python train.py --num_attention_heads=4 --num_key_value_heads=1 --head_dim=64 --max_grad_norm=2.0 --final_lr_fraction=0.0 --doc_mask=true
Below are experts of layer 2 (counted from 0) of a mixture-of-experts language model. Rows are named router (the router's row for the expert), down (a neuron's output weights, with its number) and show model dimensions 0-255. Each number is 500 + 50 x the weight over its row's rms, rounded and kept within 0 to 999. Numbers have three digits each.
Before each expert's rows: a language model's description of what the expert responds to. This comes from a sample of Wikipedia text that the model never trained on.

# expert 24
What it handles: Sentence and cell starts. First token of a sentence, section or table cell, such as A, The, This, It, single capitals and small numbers.
router:566522428565447478532581479458462475442403458450493475499545570553463513540454493577515470444610557437516534557526483524525442569551455622376523390447546510585483597590491523475483588543421583509486544504506508511536416543511562608525546551523613513551520517475448412517568490523410481486485514444466527586604589462530413469467475525457460545541572465489596543546543474541502543457490575524452553425492550510542436551548523458455526457504514518559502399551519578572399497503495467387558519523489498423485466440513459499511527453595553399543450541488486491540503487533436517521572431511494472469534547492518499402554488473510532439454496446402502548482546513466456524598434544544457500481467497473395499556473485530425444523429529513448527531512537506452465419477495563
down2:537619468336541573462429533559531490441488418506442473499491488398520429503491505491590471458481442453460600585608581525478530595550530471441552537451523464538551482535504559492486571483539467512486529448407475574616548536522450457537467580464514615473492470514535527501452557508441479401503543520484551502525618473432525476503489535567559554579500495484376480517539555475453538471492540554531476422480458510568382539527536394486494402557518543458509491541426440529497518539405527529463443461538422506486471488573528505545505466532599475427576556484470480464467444501469531585469555550540454501505472525562492528455476522494438471510523531437582480506509532491509540470455444604560486437528578507459555460504538484494523483577434475620505606499518582438496482418515538
down3:540482542512452552471411477457461519561565531448454440480527441471516563512538469435418529479482458479480469581517500458484466532471505489556543490429492448529565490568492500530557490474575554446570561445566559493532498547508564441458530489480549522584470490470432514483434494497578472534442499510367454553455482488534534497568443504457575553524602477495522565487450454576535566533473456550438455480614553520543469501463408477459514392488529488503414471497470478438533502530460436474543573497411513543467476480423423507569410636486574416441545568465459510511492521518581536388459493540509450465565647574470529525443470513540493533460482434520532517552610478392483373530456377394544498430549418591531449480468470452464537502552432513519433545539484514495547526559529449
down4:462472425542495467497443425493481528433437494473585527478526516532509581479562492556467441489441498443473520375426479476454527589452483507541541497568421521455538484548498493487545431482426532615544494489436563504464388563515471428451543490455520521511544486449525447501480540530480441519428556582452524514533437497562527488575484421438543572392496379408464452476446547467559473558501524505563441505408398421621603470496474435603478446506503505498509538464492510481482456517566545492484429393513407491399442573409502545468408434442483522541563488579478467533547457501498507509579506409423537545486469553540488500516435418551480523519473540571440465544488520425546560484446463539439521470515410480507531460420471555534488487588518555493488382553454528525538500557544551

# expert 17
What it handles: Music and media tables. Column pipes and function words in discography, filmography and award tables, plus media words such as album, released, song, film.
router:515472451533507483427570484485443548508438405463427514475558559510487431559466472462573564494527605438519480553473479577508430515547571543479611404424567479525554509497528553550513562537437571563554580422483466541431457548456560514470571490519540574541560557471401456516508459439444532475450524436360473473562492462543430471513404555434534535528504420567536546529549462470479555513430507476434547463504535483470538572598538448453544503513540493542524480451482542530398488507452452454575447466447484415544393525565544600432536509577463371533537497483462552493390511496447466591548508480530526454479524397502501463528506414453570384493573493459539464474556516437504461490456514473416544499507564530466445493484464522460521510538532500418523560531503504494447389456514442
down0:451448557511499393549443476526522505517473522438545534493584501537442571456587466527461435493457396499508535484520557469597428547459392444492551483498443559517604506524598468482509492528540522569450484569522537535404463565445413545496487431588537396529550449422517482494461535550502450471583483503574421521465457480514429480537500442486518580397441519513553443515497474613524414467466463534478540531454494560473570526464523472493469475439569566546443563545615541461503413541472420475551542560451559502492462516530480517503573468547520501538603575462500557546612560512595552562535458371550420513464520504450479565535456591423477475541476497514426439446526491506540460442524523547429559552467427585455536400528509524423487488450469503474546550485538488499540454478430510
down1:433454466522507476465500529542389436490411484534555515510428495490486439522569523439527512468532615391553417457471504555500530536474527578521577516470498434560422478467542520623465560481534511568389498528503461451465582527545525502526619543472395501432585533487534493583400536480435541429508456559534485491494461481501510438540543523491505505485504510498454511543546568466482468516556533532536450474510584444546500587439468431559423514551583562433562506474437555534541473555426505484509536425465463513503407517421491463495561500543445495525487571544495475432529476549430516463568552641483547526540512489422553546461432503464496469506387529489396552539553435503464617546527391507580485511577576580481464568499488561555491531541452626390496492511453491519466491536512523
down2:456559468417442408535521458453530568412507359552443493425532454504425513495487487425583486454480432508489525614542554517456454532595502536535452498458511506504554490550426508563561562508538531530441539528444469468540533573453498451495485480501382516478456516515505457493518396499511485436467564494464462575540453532501581516502469503472614462532494440449435484476465506521540551546533551483545416521504519472523507427543530501518479416530500527442368444574455475517359485495449422453490492417550490628400508509490491550581658525549530445465512525558569489505571420497453516598539528536496400464484503476598510534559501554546507475483595502509489502488455504555420549584417432521483434485540539447436531471517475445509543491568512487523477653497570495474482498473543450

# expert 12
What it handles: Articles and determiners. Articles and possessive determiners after prepositions, such as the, a, his, their, this, plus the int- of introduce.
router:458425478522451471485568452398468483513395517506422587424582568551502512602459409458538500443584569454558557560474516486529429485526518535505530485466553529540469595548498522468472537551480577501491577453538471490516469638517545646439558501563607536515557539495409437519539497488446516486452519410439517519550495469473385485470532588458471560511517473539528564528544514505511495481465555455438571496578534482479525579513557476441543442536510501553505427429419555570406540531501487466533450455453505462462414482512480574469568548529479370514441614495473522481459523506406517537587447448485449432568553447499501388504485456496509454509487414430574529462503528498471474546402451495472533503490540520472487541494453517389531587528519562406553499547491533499519441432548505
down2:521639440427450467510412491571480516432532414466420515502527454540487473510487461471511481492545467496434603583510557517510433563529517543443447514545518475541469493483502603493533617528608517494531484457439468522574542541487443410517486494467477562495509463500529502488498526503473508531507565466376466579628464428490542457580509490486593492506485535497433462495478519471462517480494466502552449517499559502596394560497501427465525466464486615447479440624504497507431528542416487489479530445534426531418583454558500487594593466532563476495454595532507535519541449469448566530505566509533438503460435492570606577531467545509484453534571394503491454480561502537539454547469429538419422441502495536461501477488557309507583463544520519506525606438534503478452507440517504
down3:530433492468422559442430415516439543546489558418481513470559412444511530488539507470435490432503409506455481521420477516514475481554494490528512512540459450476569554588469468497560419469490521445526515386523507479508501539520530463524522544588481513501327561491450497509450423479567484535519497441402503582401557486494489576449523518526466566556505447481540581509521534488554510524477481547444401473548516520565525444471454477566578371490407513547497497494572473482580568523442395462501481514451462565485416473505454456549449524557519513425510529477531570536589551500506523521489522442602506441550555525496498458475379504574495508402577400473576496457644554501569491545480412450493422498491446527595479508492565481482596474564432506551437487538472524418551435483544470
down4:506539462511493501500409483524410474461466541476527551501429569558461490498518481463503440490496516465477533334482410453571525484503513431516485454494497530511479495565515533586478457467416582560550515611486532400408380528548442449445536543437561417391568542492432469499490548546441395543411542530460529477487537486533470458514579489545522515482508588466441469534507506504545470509508418503491452450479516519540607492465465525649499390508484477397499518601479511506425463573517473510487493482500471430434444510449506554461495518497572494552499503531468498499419536485513565508475583434422431497494538527618453540495343479523501547576518517510572502634495485516581576480548495511502555464529421509526495460480432561607548494547493517461450483533474590535510373485482491